Experts of a small language model.
Training: a variant of Muon for the experts, 298M tokens, 6156 steps.
Below are experts of layer 8 (counted from 0) of a mixture-of-experts language model. Rows are named router (the router's row for the expert), up (a neuron's input weights, with its number) and show model dimensions 112-223. Each number is 500 + 50 x the weight over its row's rms, rounded and kept within 0 to 999. Numbers have three digits each.
Before each expert's rows: a language model's description of what the expert responds to. This comes from a sample of Wikipedia text that the model never trained on.

# expert 20
Foreign name fragments. Letter pieces of Slavic, Asian and other foreign names (aj, z, č, ü, Kir-ill), first names like David, and of after month names.
router:552459539497520440417572521501603416605474555578529482441622458640507555495490467492456351544523486434462559415491490497506452471493485601464471525560577573512477501504506584470583555516567568501516435478515521429496487565583624508519517539502546480548510584459472507509443472517470483540411450471481463516473434460432467518444445483510
up2:451519411512448405621546560433493541484421529468585505511492520504483499548488522564543483487558552526578549577520487401517513473503515525536437556505437511452503559604402446513463455459492547535454475558452481602534511536514468491459475471436475491523530511459488556529440412424474415462551514445615488560544482468417547483564511513553
up3:522486516617534487472439497465464455531521590462528471442452561448494483486511529536544484498465515530545456467519473515426416581515441603500434449535546465549481494575533494437472560490372367590496490499479481458436510498571558508480502496463502474560524500449513585520641516500510515364415578475592466414560487531414442489508455482574
up4:426537563475482555522608606500499497486528482608393478524484459537498445613466616454467545482527391582490551546466492486574505433534439427533472434532460388467471645428497521511489512521542491559484528549442363499515486446499499453488598520479460513495496470550565502559502590566457524608503456474506493468481555471510501546588521454506
up5:544513507437592530434472529505535429506444507551468526428575500461475500437551514478489398411490550480609422479508535540470504434587478453562510520551480440565580500557478535513524550439462431513534487514425476447478477498526451509515568537539476562481555544459477533493585547574449480465451527464508509576439551463564503497491509438413
up6:405439531466405466501489452570500445511396558418509492494524566458474545514495432498546558482407498555461563485557546534518485434530459537498512445467491426481456564400593508586496379511386579513521538425481517418422484464518559490475431503512562516441560575602478393547572480453425494511556544480439500588604542495579471460472529468515
up7:495492454524548490468466493557548454437505428426506581518455531461439502600550462449493542507447474476570499540502527530533555503528542460520497550491443543471515519472453499525606524514468519477425365548493503463459499543457472520515435475488588414500486520513517441523364511558492498445559514470571506421381517517560408489538515481416
up8:451448501468470464514461413455460551558419546424482490549417486537476558507538430473412502509509422475563423523585592482457582416477467487507477478534412513413556631460573604481461557479517464529532569460457543432468539458441448511613494495378516449481517569456484459508457510492494532584468572454450506493505563582436467550478534547488
up9:546530586489432530548438559495561503562537499541501452546585552489488608388512511531359445499504388446500478570532436528486444436445545603446522504428588540484509540460646541590481461554528534496445435514580495534432503457527386552521541505522507457453529521548493560465461498570494488468607463537488518508533410454500520422451410483488
up10:545488500491525491464529528507615521461507466503469438449631604395440495490443513415531499500554614485529551524483440529506567509588509467428446563550484552491530490528414448508501463451532483477495568430433526573553562468455514533519432555608528429462530545502467468560577421488496504489454610569487573562541456468573475542489503485478
up11:571507479506525510547549612529460533509436432530587500466466494460542531454490349400449528515529558497656475436544483537516554556549569511567513579529425548491550537501375476499461584432497454524548518474492485500524521592542473466522486482536522478460504523447543417468438579433424504456534404497497471530466505494491453488468442554532
up12:457511443465587524416536575462504533512512468455492488473529467574487437534564458507457494529370492437498559456549552510441502426545512431469570470553574433519445506474449541437537500507467468482481505574518437434543530556430498466560548538546477424480583448535571415597493472399548604452520495548443550532506615458487522529541436554358
up13:543432519421553536535584517500554511440390532487501530469515485395423468595533443447494482444522541547515526516595463637455474480462454428512532548505458450458620407566480527526418518556642600488534436492490508506455485474539429516453485478467452487487481486498489431477461436503495435570510498553563464480605522478471534579568445509507
up14:439543498513542475514517520451571582449520486605473531647573528491559535452543513437474496474540514603463495457520549506594544476530455462527479524511494528466525490446543483433502528467486516510521466439465427597599538598555519604512521481574456481530522478490450467561564494524510444523527490566466528457451437519474371548545522475583
up15:445510485442490531472505495499413460476526547497611587531480482519537470576511447605490526470473539511450500462538548519500484503411616466513559490645477477528467478488604546545596552537462512486539565475499501492443527490508531485561510484498483524503585511536544487477500529442534437514490544477552511512549431444546471421542454424434
up16:546513480546524467472501557438517464500515556403517535507496533577490456575413547446537494464471536472472521496506533554438555467502419612498497460482483540463428521549486512529500583537473532537363536414379474556474520491426481467545463446532521542485523563462460457478447548570557537556547470520491452484557580452494539394620488465527
up17:488478480551498432454414448483494568429471431582636530474342557506484451382509481555585440552481498451549562601518536574445506521456439472523503520521516428495557513477469521520598438479449566455510459556451580483563531563533450521586544546542544500480500550487539472528492487595452595455504455593543498514380477555518475527497481497479
up18:458501572497512487512456493444573520528520532441409508510430481634459533495505447590407555506515479500500629569526479591465449459585499458377513537510520452499563511520550482510513492501564547527576471556507527543468537473552516538561467488497532505484568483497527398465402535551516562509486495523572466488471480582495547524557516534468
up19:578459606491458469432525476535596466484489552516512427491517521547509568528419437538482520440441421571457494501512550494519601470542595491539503568444494461534584505418517501552501517512568444382518503411566438510501449544518382560506476352533521403465460456433505460534490512477448453514528524522615509466461522454448485501416509456447
up20:419477511457396589373445427520537494464460554555566474506539566466574456462428494555434541458532590539544581466523452574458545483470501469593552471509404469536474553524577463483524481505420550435505505459540505533534592491605447449519563449469524533476532514527499590454604497537503494524432527448508581576427525485497581526502500534467
up21:486583459487459556399437521498524535500460489454509405416475464495526431536519435631497464494494494478480487481563572560476493434483429508532496405462484458614470492571507531528436487505546490491490491556538485497557428490527430531447533510526452529487546504586509554548502529583502418465622425466467421492494559548447520525505435598405
up22:493432515537544476494462508433422446521513523462414522441475509570461473451493583525509467512375557416492562550415527503435519371440521464546485524511552452550529569383491500462560503466461420488470470569580466515582489541474522465435518456498568548478498423552576413501543390555455425606545482508509577563482544421475442491450505508484
up23:495487533522487468566530429536460505518498561469600551536478440551493451509531586396557472468505420460497542501489517521470548434514569481419490441579428465514442535483492456470524519450473503507452505484486506462468429580521466347573461595471578475465423529444485565464421596520610515565497567585495559559545521615481486425429510456550
up24:448574493566537484456456511452454496600490558413400486543461504567430514519468501503396437576448512525518536390523469400484427529505461455426508513528516555468423480496514385376498479536568517600454522597511518522456465534480413491519557436560537494474525564474502559476525511506439461500551396519536497476507443514575379452530568544495
up25:499540452469502461479489471514594629504490458444487419423557567547512427498537439508466460471444442481473525512498561485512542527495555491476440503491441483537516516413486497456487432527478523504445421480547511521539502404526507454467457462499374494448494529457507527569466486499437476492383448379571605550429517389639509475477486451564
up26:397523526452594505591571433492548558397501417519558447500489527454485473541458540525597453498501498520528509547521449496479465461551567521463458612487468511544514503547514416450499513477448442463550487477499530507383450434522474554527460416481493434544543498472508481472559482388555453397533521444529534461531508487508429430494377473498
up27:603389420477486396492472491552493518500512489510609517511501469578453494457429473456457544556554475398528503444446471514474525433594583486523501504474473509451460521404505501564528439480461549536540548427507545473476455455395494435478457515577532405495511455547529515540475416470476466471450556600525534466491473444583444438519470563439
up28:500568492540508583541526445484484500399486585466549523549452503554479585544426488584528528481558492524494438451567538536453511499441464441475451407520404459436495452461510478488466501477543431519424522532536556519522568452489497495527492539511496498499511527461416490417424492524460561456469525510510456510497500588506442550537449501519
up29:437460553521560464500537484473455549649615428496479495502438494651472419513472506570418510391505481440442422484431495497531479544473499419463548490518491576532490471449584469393549508531491565522514450427585522474473442602521520491536521513501483469523458508476464504520559482445463512511495497442405480391604502558568525515451503562515
up30:575517506477547480518417575495549428544455520553483445429491539479512526432509492523490467481482548471465519475528383385499618406425484534541423454504498422530468468509514565493562510474611491500554452497517581526562581454472409535510469473535421482465414463438562429500519440520451548541457484508535414512579555565514442426491469467496
up31:465575528517524598573492494487477451563498455446522634507524451551529538527543439512530546520488568490529506412512456429441471378495472400538490490451515480574483470518465494458568577474487538499453504550479581547550374516591470476478412593582611589459428461509605536594507442587494573486491512444506604522520443467513419495570434504443
up32:443532483523467503465448428560424508500496582516539476541512480444526532535363452445561456495539470505458391535617489523526468444544613452569479562512522476414537484545474482494488499491446460413555479502579526504466529412489540449445457516499600522406433484468547498501461491487474479528492523458506555524449504559557602485484493571534
up33:420576514467549431484497572603558521460544596423527542540574583438457510452462502418437467593511486502502591490447499583452516506520537452494539480490555500517506544399539495589499545578451473486440410544473531541471499518512514518613513499496514501448570430423462507457495566526548532486608430507458489541577528526471544555504568519381
up34:388521424494480462432398495526543522564480573437485436445524459500492352549529514432537490643485428507460448501564516510471565571425431554535532550451446460478485484597444483447491543420487460391447534440512516513510543521479446488528619508489446601459461464454560473521575470573526574439491499464522550480483530561550563627481487476462
up35:586519553499508552456483436526572505553509453518442502540438460599566548431546470518638430456495404554559459531408520565551535479502497498468543504490478504439541451483516565535419519530515453463548528457573476458427466532442498404487436521525546485551493493552477478394548418404431470467594525518532516448507503521478530459505529557564
up36:445477470501372563457591525584559484479507536427425477424573461487405505480542452553464464469490428466396447557540546555516468577451487500377478461500469487524490567447485507510528475501422527594511440559551492438464423423542494498513477535514463394520488544491589409523476486447505543504426503444509515557505452505497546502511510585512
up37:508471519538448641597460509503504522506494508471446476463478592441514466452485458449511595509522401557485560469452479446524498451377630419476451565506404531442555564499505539546482546476470580516492459489490495526468488536411451522537436528460526515427548462527463467495419386453495559541544485523452529459542472542448557510449480467546
up38:535492463584416446430438517460507512536526461532592593499525476494518421548468407525499495673469381484513549439592536532516457523511485487465447442488597465515558499521507550454389477477542502507364575546515429535527546498393399521549434535499459470553497472506486433554553512457487540586468506409444548517585419486511452457569491509587
up39:520577577533560529447492470504530456587458502591455462626554473418491420517522527581480459458536480512474506483553515570409453437491460482499507491450493535396503537540398476568551536514513499559556504515439422493574460533439518502446433442593520487492555464499439523545439489468488523541484515527560541430544505464497477538443432583415
up40:507567492433502519497569463444527454582507431544500566448518459504444458371408491419397478414553466498466500464548593493453539475536465513529542465530494491463468442446472489471436370508423499480498493569454422483477452475532640483538505522502556543508479614569446452453596393518443472491513452467504444476507498549480386500483499522423
up41:499502440499355528485510454486503558464484467505566538594469605541492543496546526600454507464530523557521513470527497507540443478530504501499579516434530517441522476570460472496418517545513539578456533508517535603506509542541432464580442433491572387438496462436509522536522606482606387521421522489427559466562506471512503441457522585487
up42:530497432508419488500418524599468573505532387553505454532464437430475522519524478552451573467510478554476451528471548524556450476523466484462536452489552513531510477456435504453456497475479502503544478668460442541438509493548501376495527501460513513507430591420523529560506517530528573486440492504491589500524388542587566520510480549407
up43:495480486546398467511500530488515483545602495419501485461544487576485516538478458493503475529516445502507514467461500503518484532503572532582459500433542525490505477440496468524466500432476416575475518386596514558429548410479480609547597554582565468556566491511549552549629539599505501385507432417469520356530448486538449481482544451476
up44:541503479554442493603412517550484520419512519522539466449526524540449447520470376512550476491505472563554467455487568467593527490450462611530460471528507471598533428493477511521508419557503492551565463521545517592544440566463470580537401495500511483549576655450521472536481487495517473533529528493438489539434512506505583427498461480451
up45:482529534399489456568514528615518495518600542531483413450536562489492473528470499452459405540494472453565598464557451579425437515449523396540549451480545502446527583460458427456524538497508481582464483553512465467450450523534504559431420471542506567532499420529521434421515533365516527521454489561495507500459501449551560502543451518504
up46:459624555555433483456453528509574582437559472528444445560385533521501511548522557452470467461530496489458554537526500513479469554513383418525477511454539383492537450480402492557516465457468450470449440389411472506455524505545438513475510547586462553499474452444414545404477510567499580497501500462550565563475471518638576490514524518564
up47:507537470535478548485448505511550426500444496541525533462459520518423441430535511455537485499532435471450469431455546574610440523410495506508412476475605398468529479528518540579527464577452554515475521510489535454571511481519428486474537531484529486414474479559533507597520447625490589520431521526541510501561561515554397435506414447461
up48:495524465500495554532408424494483474503494532479538558585579450473482505501541525444458411392514424450447478439580507476398487447601511562449536463515520513600489533503456493474535489464526567540461508536470505524515457504504507511395419512451506475442501544428554462460508578596491462535427546412500498462489534599514450495467565450559
up49:488390610581549521535505491559441450476604517391490448512527532541466422479519485379568503603488643398621447516463595575512534568460557517498497431476532507487527567443492542478511530401466534510536523468452526560429494552487487418558509458483495483509472503475623464583615418476502510467465604628522518469530504618498419469539463489524
up50:485427512499464480510514564389452469507528563411489519478517491464491447510563586564504526512488512470506508570485578468498503447511526502546379434373419487533543440426545525505522453455499411475567564483500404570414511619573588441479549493553492515470545566566430526514544466433498448441443551505495548464529558492477487447527556485438
up51:514478448457534524472442513502615439485525476426456501441484361493456470521531492539492452426456501460484519491459557553479629468541427535451488505509481509461612517434546532469520503476475561513458523589526506454512438500483547524447546595506618506540516489479556424494549469509474510605547546513441485531482461449543429533505442509433
up52:469477565515572544505459584502518502501475589421549522478579501485432526515549492443587500460512582474476377480512475511540571474521517580558567447498524473482521565388472448539592501419487559519463508622450380519393518621463555438456557482484495462504427581484574449504485442585518425463403458487467567437512432426499553548470514499475
up53:506474459570479462524533437414554522497486547525446528426461455386510617496466490558525419520509479418539446547439575613447503536483390484525468528552449449528428580572478484577504429457568536458537568541478472487526447497419507481467599536475449467487389506330458431592490475523484512448493533423492489555445480463560442572438563567494
up54:440516557443564373456411518459533485448426458537468493435491452446453522487623367416544456442428419474577502454527391463547522499461527606472577513545539480505541507467463448461502575477552495478443497472455504538543519485541478525525515461475524538606428473432499576539614444587480548493504527475467506405568522471604604434437483516434
up55:515536440524432451517456419471564457490452526383509512453552483452438497466463592444483494470440483464457473541485514467484588512542550507537445589579451554517448529514413407521284511495448551465549532458519541435550549579449499540486521529468524454504513480484517536507563522498467544477510548477486573521554479402588470519493510473535
up56:575446472480496416516539513443523473550470460465561561461417437451549428586500491539576496495460494461491501533575583473478565541482507526454477559542505527507539508559541557518502513545477536543486469566586464405497612519519552514537541403512508509519587542462458493522679459516501504463522444469595481476578473468422445504463411550510
up57:418486497466588477475440489542510492528539457481515488545438535501471448452413597543498511564571408512594478531514543447420537478489577501635510486508448471565458565485505602429460534450516479475529413568495556312505439541514473514503514496532478563470466480551529486515429510459599501525521520497460491513562591506534551491513457512495
up58:464474536518539491461514520554417519573476415525562520447514537492527494517432476451434498501528497443477478413454493529504473425506429367543542544489548538535557524459551533513590534427490491520499550471456485470554584537449502545498505474476492570517449618509566464494568609531480525377408507445470426439395427497612481474508414601508
up59:463458532533387617532456454492473503502558529506479425535533456467432459528510549472423487528480446548400474536502515413413584562500453477422515542501448537507437501469477448408407537623482541506493443519555472476512569445497486502386500526605469477432459508434506533558452501572495505521544455535430423494497417548573507561520529514561
up60:385467464498484473560432482538545480458493537477457530409529497545546509479482480519512462387519462527545506565482542578449529440598553546564562526484435539522512534479451502397531469524492467531422458515596384460449402568501616477448407549439519465493525519479503506563480512440454429526533649513556553476484485458565481475478539564648
up61:529454512404529502518486470467541522590513470451447465566389507482451607498438489464479448516532519565500457503562505490495562539465557430516378457621493536525433630513456469409548468469400562430453482493514541549467514524444522568518524550548403556535548509519625492525555436377505430474597480518482585476425494525525502557423453535431
up62:406523513505452494500491537570435430426568479335509531531470485498457468423548506402477489473502473483553524548506552559492498449401410468455526438520507523543500479542536548402487564533533457474529440363522493522569602522536480509599517448623514582526461584458460542490574555484456409515528459487549510463525539425430542508494494481559
up63:623526506494490460539379503543515498495405452368533449457413473501508495404517452458528530528489493566431543406456491475472525542475524428486491454475500490521529540495522579444516544573491513494428451587486530459510539517561565459431448591513544488487492518483528412517526584442615519503489456544425496499531486476481515524511527477560
up64:551486541548530471528556435474465552514483484421571452591414497505544510547436538418490411520490528489549450512452608542433563525557606480574458604482512610570453455537524435524491476532421442467509409541547471384513537512475474450542446551517567577559444485580579480544454486517475444388484502512499514517460536524467377610506525410533
up65:543473442683517480514470447496445515604484510474447404527480584411465461474508531531485545477529479550446476529449465590596476483452545475542564406394508537466541553559562481458516435502463588455407371457520620468507449516540526561604600517493462476516516539479561468512559381472475474520565562566503509518489498512515474572419403461465
up66:439508468434494508418392448510537553493548516500407447551594542567451536473501452511569483548566569563489532601496467449570453497539478491528483483498506443514479494469517494545488451486446540509485360497528445540524490405547527501448573525465530525572502541401490538616535540523465541531473511562462485408476496487544574449544504549549
up67:595519479449486653480500470470466537540487470502497549432455585544390479453516492449536472467447548519501536541522518475540581539577498535492452484504414536524468475549541508489592447528415548529518492547464635460400469552553528479465510422473526488484504532429477431469566579514479467478496554519553530437476544468510514488520460539557
up68:486480548517501499498559397533387472532396564461476458485500462455449466517519502492571490503574523557524508490529530435458494506486504437611471499465486495504568580504618547461484512535631455456473527488538496603469509544471567427480412531459507583453565572535512485516446460578447539446455467522537526550529555482398492564533529508540
up69:590526532521481517529441521563514478539531476565498456518514491480504527565437503484564563464458502387479439521590596387546602505446477548431500525451499402523497527431488533561571521490494433437467511524545528551429455462490486439507577490544460554527494443499530494447450560455447558489436422567593462504434466563457462583562453521597
up70:509458449526456411474540522549495386421470526449492465471515421517478364467646535517418512468462505575632492456484495547482514529476495504460487584436486507491535466537549541439427476509501512563498478516534498528486511528574512544412481494560490487463416524492547437561483430461460503521501516423411532420399491449505457472543542485559
up71:534566518448423530554411556517444489454470511514594466527501481440485624448461510608440431591531429410498542499556521489506560598537526586588560459519521548497473544528511479534532485428513452479558482409509478515516560499472529443455493437468539529414524503611448558509508466565467579423520478537538499321503554489644500494493447401397
up72:581430448528468548405500501601568456509408495485562499510523538541567459549521555486476474442498476478558496526445503461458485475401550515527455479513521507496556450468495561500524532521558439562630484588436543503514447527587467462462399521532488544468508505562487577596538532448486468575514468543539590361603534487578456393432426571507
up73:584430419603575519500495537476529519504529530502538563578517545574519489584522444467604507499508445495453505520430618485512593415490477439506518530469514467528537533468636410626441498453540513515540580490504541527611469573465533517429487497515530463504540534469518574618537476478493470458480559494526514477540545552503453504585465600475
up74:462484481498448616547487515566436511543486526513562537484488474505452549459494549406456452421422582470501438498461506493471471487558513470527468563414587467523538401501475480397545371516372413516468437451578555598485516501454472511567515566499442500533468493409573549472572539498557434537490521476488514397511486422485401447480486549572
up75:497478500449521454527491615525520491444558509570510427505517514515417392468516512534531570541582483586543477529367545446508510404502411477586485540369454449479475527390528496601501454459564511513525554583506479466486475588549563469566497531524413548541503566501446512509508471509558456594530379452410471539503488451514452479486505472577
up76:478456507439454523542495518490464556472586555431526551476409494604555493494544574439585500457486454490528568462505464495480485446446622447543539473458522477451498437512535484555650546424491530472514577567489563521500452421533409527599563559497538592433414434484521610524552538471488532508541492451479649538480498393532504510472507496437
up77:507539481510595522466524558421553438545473595453561551512530486441502400510436462475436510535447512599546492482549503544472455465507491490569537435495499455545549522357524532531363398491526526458438535574541491499426401549486499490520452536474533405510471520507545447450537500556544482451527460405491550598605493499509448493467476582440
up78:493413557457511541567533453485546444522559522496535498497469516450474456487383517490475506606447516405552478460419469503518518455486498480560619491475463516507492505456381460532461515479518486507506405542481496491510612393442524535436439531423466470529521519567392532523543482459561514562433494500469493506459553448472395477513451450554
up79:575414429383499475451398562462465510573541532490544530481497613470486578547531535566466511533506437610523567504448571477500544473546540508449531634481464488455498526577462452559425511467576563486499525511457507469555484585527426525513403550513597508538454535563465474508480483564541524466520464438554572604504578439427448520441448478435
up80:539488437592449491580469446552489375556532472516416541536495490537500526470538445601462419485385476508476536514455544464523544452553522435399608449478451540486505464489615517546586490439581503466427567526554566481447511514447485556454552566460564514572487433578445505466536534492456518561530516459504515505511527436535505495539476468533
up81:475470518378516533612464467550563500492522515525443490491516520528465508438531513492515581475547447568434560532469433464437497547492541500537560501521526450517477559548550590468435493583504523459472515554451529511517524456560477495456512484516465494531422505510406479506423408524450535436512523449495480412470533497448430512479505470460
up82:565501490459585539531532466490534494527505563482531583431416423500514496419438524545436568493486446507465470498401519488469541603440412499586478541521520522467441439491537530568534485540459539497541547464538413535541511536391413537493545526433461499447436516510432461526392554537506552476453438571457472478507527474486547444422524530546
up83:454518504412480529505529477431507501331463411477486553629449587480457576560520492493471531560525486509503527478461492488549492536455442528547556555485425452473478401533476536562502426491487484459514408491346534555433443422531563447506536522549423531529482395505514565552535592508566516547591523536478498486471573469568589512554460544413
up84:489484537496469532535473530499510605509588529523493576438522573478430482476528507441385331486436441521549435501516556450506490594564390512460500533528474554358489541558487541533485549522385512479487482606505404461506597548460429556553528516551483431473604573447514465492525506503516502566544594472586599391502575514567534507433390499433
up85:546557503505503521461472552491489383474478504553533471546526473450487477536538449552381433483505465537564537519459545538350482519483546481448506629527457474559439640495438447502451631403467507510500554479494486504496537538496539545528538500490461418560483518491538438475490527500439454455487494692431452352498476580561533483507531543514
up86:434467485457504526477567450441580513534439566513414499528550511440506461463489377550551450463454478457521534452409557536474531520505550505542534493512500562509384533591500484457471445437423432474423467503451403506395517537445472453509539521530544425516449476505419473437500582547576455527442530377406519487437490545493479493426523490380
up87:478464587564517433478551534420493570466486439510524423563459571390544534505577456565471525542462562545582467529547547582474614407514423447536490533440460536497444528463569498595520454553444590439490429490546525550458481468622457531600576489465470523454503486624555565518544556493487518559464492568562490433517538564550479487486507513482
up88:536550522616540519624464487433414434475498523497503604454487503497529498485529446449479565513495477495527442572568548579565440622547475487559563554434447520491487478538494529549466462539497471429481499507453488511582554448495502456562515476477637503560460548519516627499618564527440400550491448447544536409481588445596494491491381511502
up89:449525553460457483477486554483530532545511411508512492493502583479578452446436643433493534552508482478491492507365588516514540486535588468501441577508446496483485477525536510370513496526539584544579485481514462494518496485453454454466496463530542522637566446526478327415600390489423494476579516442519433525493478466531471452470475625569
up90:544573411521551495477518488548568486517509524485531523459489514521491528384515510489518443436497452470470515475430391499436466563588477521372449449431472521467489471447467453582379543483507555518469534546628552502551540523496548529449468579424426540489522439506489517515440530543459511407479477521514492493475484511628439504534592532506
up91:398575509565533623497510478549489428439519445417450487476451532420432518489424454532464472438547487484593519513527515448483499546557499493494563482451560452412499497543474495449555478478518527466520566495426511445456462534514498491525481464602523479466406597447451519509520459462503585477556437492454514578649479442422569502529467479509
up92:516411495516483453592487531524560471575469460460481470461491449524444574474593532561497471437495497518428429444497527545537546504495473447572510469471432510577537443537485463512536461466469542458431547496581501545521436440536476490543505433522392530488475489440487471471415493642599548523473492433576543482482464468605359582403425550448
up93:588529445479504549534455518507542508550473551588472545609534508528432463480496495496461557605424530517404514551428519471433449544515477605489561422518398489477471413542487486417491460530420427532471424436565535519514489526529450404524447512489509486480471529549462532469422465480403523412514380518496526537458505512540458503578480462551
up94:511506442518514522449538552508470505537531466523522433575580495426548452529563533517416503466500439537516528589475519519495522564583523468560567538518504565569507606503438439457547437519476614489457442478485527579452533550433500540516504457564451488570466482444490468465561483508485535506478526468511454503435458464474570556505498483601
up95:496485490474457607539443548422584498533464521539529462587523591509477453568508494596561453527440513472459540525505506443406569528612587538380506439546553446492483494428500476568465433460565458551565480499504371500413557521528488509465491545488508435537530462419444537606446575501489453543477491427535483380468465457486464442459510493449
up96:580545371568469600436512563475451523430546482411518415480541480365413477525527432522510516560426354564419543475470488492507533560585500524487506507525511520414403508503531455437573517533518569558492573433482546507542486399503422481442496471401577520589504506445508439424499413488411548477564510583522533471525505482624526472529520497472
up97:469409491555482488642542453553530543417396588487440506477438555544459478481596483521462447473500459466547490477475523537490513578455537425513517539504425485547411488466535536523506621555464421499428510550522414537506500492473582418570419556473455494404455442497555489482470487602532518506418566425433559450572453478437474524543451541523
up98:501422510480468535421485487554494488480437617528502529562446574475434443508511499504436436433441457456417583543462455497534424443440475404490564552538461498506490470570487545464530455499483508510398540547516582509572412510510474495492493525490418602513484583536459428445507471482440454561477588463440482477524429504485479476421454450496
up99:515448429511526567488468491637463555490445457443480533518629589541417461484512422496496479621432468494527525615527501482467538590558479539410468444525513421556492553437462572452542463506459545392483509506503533442523540448573407517523525542466539520508443488483465429528617471538602453533394546568580469502474535514493484516508485535383
up100:517439553538472402491494467524527521469404415356432491554422474542437542588490442506540479494462534477637497488483460532398506504501475458508493473455481489552510486444501586450583521539573507540514483487542405536490492446504445517553428530505551493514594437446554526524459434598470513546517448459506519442526479569542513471489618556451
up101:483458549579416467437479591517565531415466560644541561531460451519426498515431517441499446441522510479526468427535514495527566619479474457492477569466538495523466480516499550527459419543448546500536453466453532511494473517416441427507558502544496511458525544631506526397526491464550395561477499579515513468472469500432520429393587548676
up102:522531492555475557522513515433473494630517509522424517456420456585448461520559471599446496461503508459572443462545532584534419533510495482489484492410485474623493475470515608508474504553443454433573475472414565519519358465567489453519533513457483519498414452495481482451549479501505449500519602477587439468582489422590468571525444461517
up103:475527473478460586461399546511446509477469503509442495484514406502431556560498603556591530478515440480583588542480562503565548541511546409462453489472567474483562531489462556586520505518481590475493477419575496447486371534534538533503423603483511494463486547493576505479593484421506417533520543513437519447514490504471453557537491545432
up104:487509467505543527466462489485494521534493479493400570506540510381450548479560551484501538468529508386514455464502599495463581493552574415451509471508510465491511465526535450460516524585451593516367544442493472477589481561575467495505491534508496610504468495518548533471491365443466412451518543479502452499459570544419543429507475492484
up105:497399483488540444483381485504546474512611495514556473494405548506638520583455503515456535485559473477537464423387480445524466483496531445497477446532508438498557557497446477426480571465457496442489484420528574461439449517573511547498482571622577514525510492560362412500628500511517358557576531462553557465512516553428515568515519506469
up106:479529402584517529496417605456485486422515382476383474487412466557465531498468496428501520439514477524465499427447409560496495566554519453443544478357543545441523434555452459497459406469571516561531496506528619440430508537429531478405512495444509569538408499504560563449506478564435624511514518531552461507493525518618508533484482540540
up107:560574361473443513415503419568458489543531578505458411483510609446468548533498469453487598457456447473519461430406455438482501559441465561520512528489410559539508541505560489516602563462539553545507537527537454452548439537551463516552523424471443542437545402472480451491531462509443472461488479496513471487518465432432436484555435577517
up108:485478467447450545497488577454466499560415542505529556537528574444468553445475502426453449432487471468551529522536492477528493508515467459536510548495531513497451458440468442457424531403474519444594498447531539525490470560535466475439555494467461548591336498540435495398545441437504573383502490508471568575515535526480505519484548534460
up109:396462454424477566436484456556549593602498443514390401439439464539450496509450546526522472525491465559483530461489565509573536614462421482444470524456422553533467519437559536625611463468465461513421443582508546531544526487495449528500469548467553491474536546509585557472564480473508474530578584508520482428494526540541559515461606442423
up110:381533502458579565519442470484522487410478509582572625480503475458471460529591488521467536519491457423407562472494512522523589504440556493510554471421463400527480483477522458447475453387489530511529483515545529543569420422513569549495416522514449567477437520472510538459412504574462542547483446400514522492510489458575458581396555510521
up111:465562575531528413499376498525496463572498476553431569589605497487615474464470397520479517473436394438528613451399484539422530516392538463529464525508493504452518541454517489443488495486532477553414529610512471540486416488539501545487598539520426555511571495445565539519471501523539469506499489437666427556533475518536495470475422504462
up112:565469454550458516523506538481520411422460531442528536429462447515459532595480436408540452488473462503493512572428465407516513417573393519421488533471420567436530496538521508393458544514410667464492496520416518469551540389557465442505480467504567510509455413503471424491510514434513490479591446527472452563501436462485561468576500565574
up113:542400533469453467519448421490487558483529509447512531649454485551441430479474503496565451588426579603402503512475452528449470464457503440531510561468485489501470524443493531453510485448481364451432505522534462465487438525531481364433481420474499480463483503548484499540568555558414508546425463491506516550496485462552553410547561451553
up114:490442514387475492625434567475463453464567429546421509454554522576433538546489541479513504532508518503536482547544499524550474514527546472519479545522351521336476448401583482547480436511566523540465498583561384527549446499516458459523463421568463555528502609469580500530476521484430483469547482544411548430482497498438523502548573564480
up115:550378585537559459513555467498447517509460581527537540444523526473487502534514574570511441552449485553470453503489558547534535461569597544400560453532433514483444513498542525527536469445450431578527585478458500532543525483600487451566381504538478458627516540549516438428460506525475540460577481570449474475533465477438525542542479450556
up116:503505573442442485555485460487522481543441583551476490467497496441497511479406473595548478496487481520440561477542528479495455483424540485587458437366487497503444510519531479478555519429471569524408430459563481485634484566583490505575534544567444439555515610561529486445559465505581528501445548426426531485465446459507446542453417567403
up117:514545469532441581535489556508550515479495493571496466446443513462425502449496543565501504544574490347476613483511532483427480576465499451503564581453522538497556583507534434487569497500428508439485414395526480562563491443563527521493525481630521527492518452468483494439559517437492438415581471540570507525462504510590557466537390426549
up118:498588326445572464442478469526421546548432517587500518431505460478463564539560487542528493560452569482557457550504528454514540536562442485432550478495571487510575447480470556468535487576506563541464531532525479500435419518562485512460438525470457542399549538589455540503525526658525488510513474477561590463581510429582501466408528526576
up119:510575446446514480489510543423550394554528429418455375453443562602511544581505489483487509496619599504490573492494532604578511409461462537500486538462503440472577495484432523558460415452478420529504516529480510499578518490546462531509551500429415548567500494546562421526480471526456507494501529473500527479489463491501512484486476443512
up120:469505423545556538439518444527486573517550509490437475529539393448529537496498459455432452527539516464540536406517472462526513473559414401550608542510562500524513492426523499479496556435530571536476435446412517527551512521524476415455525583555488475534627454539542547418497400442569519486479444488474529463488548515441495487496446555393
up121:568457579479467522464453498576576431422554518589512431552507439530539479450463468516591468486492445416471539545469437493443606497684517475550564466396447634526536576523546496500528491564435474546490491394437487474486513397587533508458482461477487492515520538515509480476527466501467442481506571430520472480478560546547466465442430483502
up122:541495538507495484568481469591617427487448520504422497559532508457577494494389515541510576502578444606530492492460528416540527490513534508531491593501553406430509515509527507520552449567408478528505401497549437505426555444526512514509520596404489463485426560479544555531476433509489588474486466544391583446504492495502505473527518511494
up123:500392518564530543459437493491484510559495427489476520378484443576492472480532479448554555478482530524544472483523445502518553478612504539484495434417484616417538539517606502510547486544508448474490464457411523508487452480606540491545558510478282522419420485651544472462608521543497507487471543525489508559450398550455536524579580400457
up124:506443520461470489589550360584562452534520507439488449503578525514550609464509593483541518465514557434577472554429492484476419514490439447475525602508581491502423506511400533500533456512494517522468502502510444481409567540492530482405524550464491369549559488534559431477509428487554559410486437497484507535519463525491532566518411499408